Experts of a small language model: 64 experts in each of 6 layers, 6 picks a token.
Below are experts of layer 5 (counted from 0) of a mixture-of-experts language model. Rows are named router (the router's row for the expert), down (a neuron's output weights, with its number) and show model dimensions 0-47. Each number is 50 + 15 x the weight over its row's rms, rounded and kept within 0 to 99.
Before each expert's rows: "comes before" lists some tokens at least twice as common just after its tokens as in all text. This comes from a sample of Wikipedia text that the model never trained on. Tokens count by the router's weight.

# expert 40
comes before: ".", ",", " and", " in", " of", " to"
router:70 59 52 61 41 62 37 71 34 41 19 41 45 33 31 64 33 66 52 65 56 51 52 32 45 42 51 62 30 58 73 33 40 48 44 55 62 37 54 47 72 55 32 39 46 43 46 18
down0:42 63 67 73 60 69 49 55 42 78 63 61 39 14 45 62 79 63 67 17 59 57 62 43 67 99 66 24 44 53 59 39 70 74 48 53 79 65 39 27 66 62 51 72 48 28 72 61
down1:54 53 28 67 65 49 21 44 64 31 21 76 24 85 44 41 51 57 49 46 54 50 55 48 24 44 25 45 57 50 57 70 38 69 37 37 63 58 57 57 62 71 47 56 81 35 58 57
down2:51 44 21 34 38 70 53 46 56 47 34 36 46 46 26 37 44 51 43 74 49 47 36 58 61 51 55 61 67 35 68 36 53 57 34 39 43 26 64 39 60 39 36 60 41 65 50 40
down3:52 28 61 60 57 37 50 39 29 61 73 40 42 37 40 56 35 55 31 58 63 55 46 52 33 54 33 29 29 39 47 39 26 38 62 32 41 42 50 63 35 44 20 43 57 60 44 27
down4:56 48 48 59 70 61 75 65 10 70 56 60 50 72 57 53 48 47 49 35 35 53 77 41 54 53 60 41 38 61 63 69 69 56 41 35 31 67 26 65 47 51 14 46 83 50 59 63
down5:60 50 45 46 36 42 35 71 44 57 35 61 60 49 32 24 29 33 72 53 45 35 51 47 57 31 34 43 20 81 33 03 66 28 57 36 55 52 53 37 36 36 49 63 33 44 47 50
down6:43 49 43 31 78 63 57 26 42 58 48 44 43 37 55 52 95 28 64 55 37 27 70 35 44 66 51 60 70 56 58 44 64 41 32 49 40 44 18 64 62 57 64 60 40 69 63 82
down7:66 73 46 65 29 71 55 41 76 62 61 24 51 37 26 61 57 60 34 28 29 39 43 77 32 68 34 36 42 47 59 38 55 47 30 25 40 34 50 59 31 70 49 43 45 26 56 67
down8:56 51 58 50 86 33 52 52 40 69 45 78 65 59 56 51 52 58 61 46 50 63 50 56 46 48 39 44 87 47 40 30 45 45 64 74 47 15 80 74 58 45 57 64 54 72 63 34
down9:19 60 55 37 66 38 60 50 49 64 60 57 20 52 52 52 33 71 53 38 47 44 44 74 51 36 48 49 48 52 42 41 56 46 57 49 68 75 00 28 65 55 34 55 55 50 59 75
down10:27 56 67 59 39 10 44 50 76 70 39 68 73 22 46 38 65 54 60 30 59 59 47 75 38 79 51 39 36 43 38 65 43 27 24 40 52 74 35 26 66 46 49 53 42 44 52 30
down11:50 42 49 53 60 50 40 85 80 36 42 87 42 56 42 34 67 48 50 71 79 44 35 56 62 65 46 76 50 75 52 60 23 52 66 36 40 58 55 31 18 26 61 32 46 61 61 43
down12:72 46 40 26 52 55 58 79 66 48 30 23 36 50 32 29 40 46 27 55 57 41 53 33 36 29 37 55 69 66 58 61 33 55 52 09 51 44 43 80 40 52 56 57 58 55 48 54
down13:45 50 61 76 59 56 57 50 56 76 37 46 44 41 76 44 54 51 62 76 43 51 45 69 37 73 45 58 44 63 59 62 55 54 45 56 47 52 65 38 99 54 51 48 54 51 20 53
down14:62 75 49 33 36 67 46 51 48 49 53 45 43 51 69 44 87 41 59 56 72 43 63 49 47 50 39 42 20 37 69 15 53 73 35 71 68 45 38 51 69 60 37 41 73 27 49 51
down15:50 43 65 39 28 60 52 29 44 46 26 74 49 55 56 43 61 67 38 48 36 71 51 66 08 52 54 71 62 25 40 57 44 48 48 52 58 46 58 56 39 50 33 74 61 60 41 44
down16:50 71 38 37 72 66 32 64 72 23 36 34 49 29 67 53 30 52 64 56 40 41 76 27 47 56 51 67 34 62 75 39 65 64 66 37 38 55 62 49 58 60 71 26 72 88 55 40
down17:69 63 60 51 51 45 59 66 56 64 56 38 58 52 36 45 56 24 49 54 47 40 73 50 64 78 75 50 48 28 56 44 33 82 61 50 58 30 34 22 83 43 38 33 80 21 20 60
down18:72 50 65 46 65 66 79 51 23 43 36 50 46 71 64 67 77 46 45 43 29 59 60 86 54 37 47 70 58 51 37 65 47 58 56 54 34 56 14 26 57 32 66 42 55 49 45 49
down19:60 33 41 50 49 48 39 66 29 49 73 80 39 35 64 53 50 40 47 51 36 52 32 47 26 62 54 35 43 65 52 27 52 52 46 44 30 64 53 48 43 36 50 58 22 74 58 64
down20:52 63 35 37 57 39 49 19 35 67 64 32 79 35 56 33 44 36 74 56 35 40 41 67 45 74 28 28 59 62 43 42 55 88 69 54 33 52 46 41 52 44 61 29 53 58 60 40

# expert 47
comes before: ".", " |", "=", "–", "\n", ";"
router:34 42 44 43 28 88 46 72 63 35 28 57 49 38 50 60 42 62 46 62 47 53 46 43 52 77 54 56 35 49 62 35 53 45 45 38 44 41 57 37 75 59 35 39 57 49 60 23
down0:86 53 37 42 33 88 46 62 57 42 58 41 37 52 65 33 43 53 53 37 26 37 51 29 48 44 09 31 71 55 57 76 34 60 43 49 61 43 51 47 31 64 59 43 41 73 38 66
down1:34 54 56 32 27 49 38 52 72 65 36 64 46 64 35 65 56 60 36 55 42 71 53 68 43 59 06 75 51 55 29 28 43 25 49 51 44 32 54 49 44 68 72 65 44 54 76 36
down2:35 33 56 38 45 36 48 44 57 15 52 58 54 51 38 73 36 55 63 24 73 47 35 55 57 33 67 46 23 57 46 74 27 59 39 44 60 48 67 50 40 50 41 63 60 66 67 33
down3:83 44 55 46 40 48 44 59 56 61 45 48 27 23 52 29 48 35 73 47 59 68 27 74 59 35 58 70 66 66 34 56 30 57 42 34 54 70 39 16 47 43 41 48 39 64 65 36
down4:49 63 71 33 63 32 44 57 20 72 91 58 42 57 60 17 72 53 49 56 71 44 89 44 43 37 13 65 51 31 39 52 61 47 69 52 40 41 47 50 54 52 49 64 47 70 54 70
down5:62 71 34 39 62 42 35 65 65 60 65 43 79 93 52 36 57 69 65 55 73 60 18 60 53 53 29 57 52 57 52 71 59 74 60 36 38 35 30 36 26 38 18 60 35 53 10 75
down6:52 42 48 53 41 49 29 62 44 22 59 71 52 37 43 62 49 84 36 66 54 20 43 74 45 52 25 43 36 76 68 56 43 77 73 49 55 40 32 50 39 53 42 35 36 17 45 30
down7:71 50 39 80 53 41 56 32 71 44 22 54 76 27 33 54 55 76 56 38 71 52 60 56 36 32 33 80 65 63 43 48 35 55 50 47 42 58 60 40 48 44 46 48 50 43 45 65
down8:44 71 53 58 37 31 46 39 50 64 53 39 53 48 56 60 71 34 60 42 53 57 39 36 53 54 82 65 24 74 74 16 52 66 66 49 62 63 51 45 42 68 42 61 45 48 49 16
down9:42 39 58 35 31 55 78 40 57 38 76 41 52 40 51 66 32 42 52 45 39 69 43 48 51 63 70 56 48 72 57 44 47 45 74 38 33 36 53 53 58 16 71 54 61 74 60 30
down10:63 41 72 54 34 32 57 38 46 52 57 60 58 72 24 52 55 34 37 52 65 40 52 67 34 43 71 52 33 37 20 32 36 55 66 31 61 58 22 54 74 55 63 52 55 35 29 45
down11:72 54 49 18 41 44 50 46 33 09 23 48 50 13 47 41 39 42 50 68 48 59 36 42 70 38 57 59 42 53 66 56 54 47 24 31 56 43 44 60 51 64 45 72 46 20 39 38
down12:49 64 42 51 62 44 48 37 33 61 90 67 26 35 69 59 67 56 33 50 51 32 65 75 35 52 62 85 71 57 34 49 56 84 81 41 73 59 60 33 51 64 35 67 53 71 44 55
down13:66 33 79 58 51 51 54 57 56 64 55 38 53 39 34 34 11 53 76 62 36 54 35 44 64 39 31 46 34 32 46 39 52 58 30 29 12 14 70 51 55 75 71 22 54 50 49 62
down14:11 60 49 62 35 59 34 74 50 64 49 80 68 51 47 22 62 25 44 17 52 56 48 67 53 35 50 45 58 47 44 56 28 34 47 68 39 78 38 56 47 54 25 67 23 60 36 64
down15:64 61 35 35 43 55 54 52 46 53 51 32 61 88 36 44 61 78 35 82 49 58 75 35 73 49 70 36 58 38 57 47 39 49 53 59 68 32 68 61 37 62 72 65 33 62 75 42
down16:32 51 70 56 53 38 23 62 29 69 60 44 57 49 17 41 41 49 68 33 76 77 71 67 37 37 38 49 33 31 50 23 61 30 50 43 29 60 53 65 62 66 42 61 55 48 34 51
down17:41 28 60 54 21 62 50 35 62 54 71 54 46 57 72 21 60 46 54 38 37 37 51 23 71 54 53 69 36 45 54 44 52 48 61 41 47 69 44 70 61 57 68 54 45 82 62 61
down18:50 41 52 35 57 58 61 57 52 46 46 57 31 88 32 60 43 54 78 41 30 51 41 27 41 25 43 57 75 49 82 62 57 42 66 85 38 48 38 70 54 46 71 60 23 38 62 77
down19:54 36 44 66 44 49 40 29 54 37 22 39 47 65 64 53 83 50 35 80 43 34 53 50 55 37 56 69 73 50 53 28 42 39 35 50 39 62 46 64 58 25 82 63 41 36 42 47
down20:71 42 34 65 51 51 40 47 54 59 45 54 71 44 75 42 67 43 77 68 25 36 71 67 69 65 94 69 44 22 61 32 53 41 78 22 67 24 68 24 21 69 60 43 53 73 44 72

# expert 46
comes before: "=", "\n", "\n\n", "See", "History", "The"
router:45 36 27 45 53 37 40 64 48 18 40 50 77 41 59 43 62 54 51 53 50 35 71 48 32 34 44 59 35 49 77 70 41 29 28 46 55 56 37 43 52 50 45 43 37 36 51 39
down0:85 46 29 63 63 60 34 38 49 27 46 33 35 82 63 53 48 29 35 49 54 18 35 82 57 51 41 42 58 59 37 58 73 31 53 42 32 29 12 48 33 50 30 49 56 55 47 55
down1:64 58 55 40 40 66 53 30 44 59 61 62 43 30 61 82 58 79 58 46 46 46 56 39 42 61 36 44 38 49 46 56 43 48 58 43 81 46 66 33 49 43 26 45 49 56 43 40
down2:44 36 29 51 72 71 49 36 53 44 63 46 57 22 23 30 50 37 28 59 57 40 64 44 99 54 32 34 28 56 41 29 38 51 20 30 82 50 62 64 72 71 36 48 69 71 49 61
down3:49 51 34 48 25 49 60 72 62 30 53 41 79 26 48 58 19 35 48 74 49 32 73 42 64 59 51 64 67 35 48 41 66 19 88 52 63 48 68 52 40 52 50 41 45 60 55 68
down4:25 41 52 32 66 51 52 15 69 44 51 56 78 42 57 56 48 79 21 63 51 35 51 48 53 32 45 28 34 60 46 53 45 54 38 68 26 27 43 58 18 59 50 35 70 52 33 27
down5:43 67 51 60 62 54 64 61 51 50 62 56 42 58 36 47 42 62 52 71 53 66 76 29 27 30 38 56 68 63 65 26 42 32 64 41 69 47 39 55 64 56 37 65 62 35 37 49
down6:62 60 26 49 61 60 81 48 62 35 52 40 31 29 67 66 55 51 51 56 54 67 67 42 46 41 82 36 47 57 52 47 64 54 49 72 42 64 31 59 50 53 61 43 53 47 53 71
down7:66 54 56 37 61 31 67 41 56 46 74 35 65 50 56 58 57 56 76 70 47 55 65 67 50 49 51 67 51 30 40 60 39 38 53 53 57 80 40 46 50 37 49 72 41 73 47 70
down8:49 51 40 56 59 34 55 47 49 62 30 68 38 53 65 40 49 57 61 16 46 54 57 58 21 38 58 59 46 67 37 46 68 77 36 57 51 64 38 68 68 49 47 43 22 29 61 16
down9:61 51 67 47 52 51 47 57 42 39 65 58 24 47 66 54 51 32 36 56 87 41 33 58 48 55 52 32 59 44 32 69 55 48 83 45 62 74 35 51 40 47 60 41 30 66 69 44
down10:35 29 19 52 48 49 48 41 65 64 51 46 54 42 81 46 37 54 21 59 55 34 67 55 61 29 44 70 47 42 22 20 47 23 44 59 47 58 40 59 43 55 45 39 61 63 56 61
down11:55 35 59 52 71 51 39 22 61 51 58 38 66 13 51 49 57 43 47 51 45 33 42 43 59 27 40 50 73 57 22 68 54 72 47 55 40 57 38 82 48 71 38 49 49 62 58 73
down12:32 56 73 62 69 47 47 48 62 56 51 46 70 51 62 54 61 34 62 70 49 29 44 41 59 53 34 41 70 53 34 47 40 39 46 37 45 44 58 41 46 70 71 50 46 43 36 59
down13:42 69 44 60 32 79 26 59 37 33 58 67 40 40 79 60 64 42 40 45 66 43 44 64 46 63 61 60 38 30 34 31 65 45 48 77 38 61 28 55 56 81 69 68 59 40 41 67
down14:33 38 54 57 36 72 44 57 54 50 31 32 40 53 51 79 39 68 66 27 37 48 49 34 46 40 38 52 27 37 72 71 57 76 43 38 53 62 49 38 47 48 51 46 60 58 39 59
down15:35 48 62 56 46 40 61 52 36 92 25 66 32 41 47 50 74 56 29 50 68 45 42 27 49 44 47 42 37 67 55 25 59 51 50 54 40 44 58 34 48 46 50 56 49 48 60 26
down16:36 32 53 73 53 54 43 55 21 62 25 65 61 41 74 74 59 59 47 29 65 76 54 27 45 27 65 35 20 56 53 76 64 44 33 42 43 61 50 20 64 56 59 39 48 46 22 48
down17:49 61 44 62 42 13 35 45 49 44 49 13 67 62 37 44 52 45 46 42 31 32 62 42 44 46 57 50 44 58 76 50 52 65 54 60 15 58 22 51 24 60 69 62 76 41 43 68
down18:22 26 39 58 63 33 41 34 53 56 64 48 71 89 74 57 42 54 79 73 75 54 57 45 60 48 42 53 54 41 18 64 53 52 67 12 53 64 56 55 68 36 77 45 68 42 54 50
down19:46 44 49 50 62 45 50 58 46 59 36 29 54 58 64 37 68 27 68 52 25 77 68 72 67 48 60 77 53 34 62 07 38 93 48 30 43 42 61 42 48 47 65 52 29 72 32 53
down20:62 52 52 34 66 52 59 57 47 57 57 50 63 46 62 65 49 78 32 19 49 31 23 52 39 57 71 30 35 39 60 34 50 53 48 77 49 55 53 73 57 53 59 25 65 69 23 71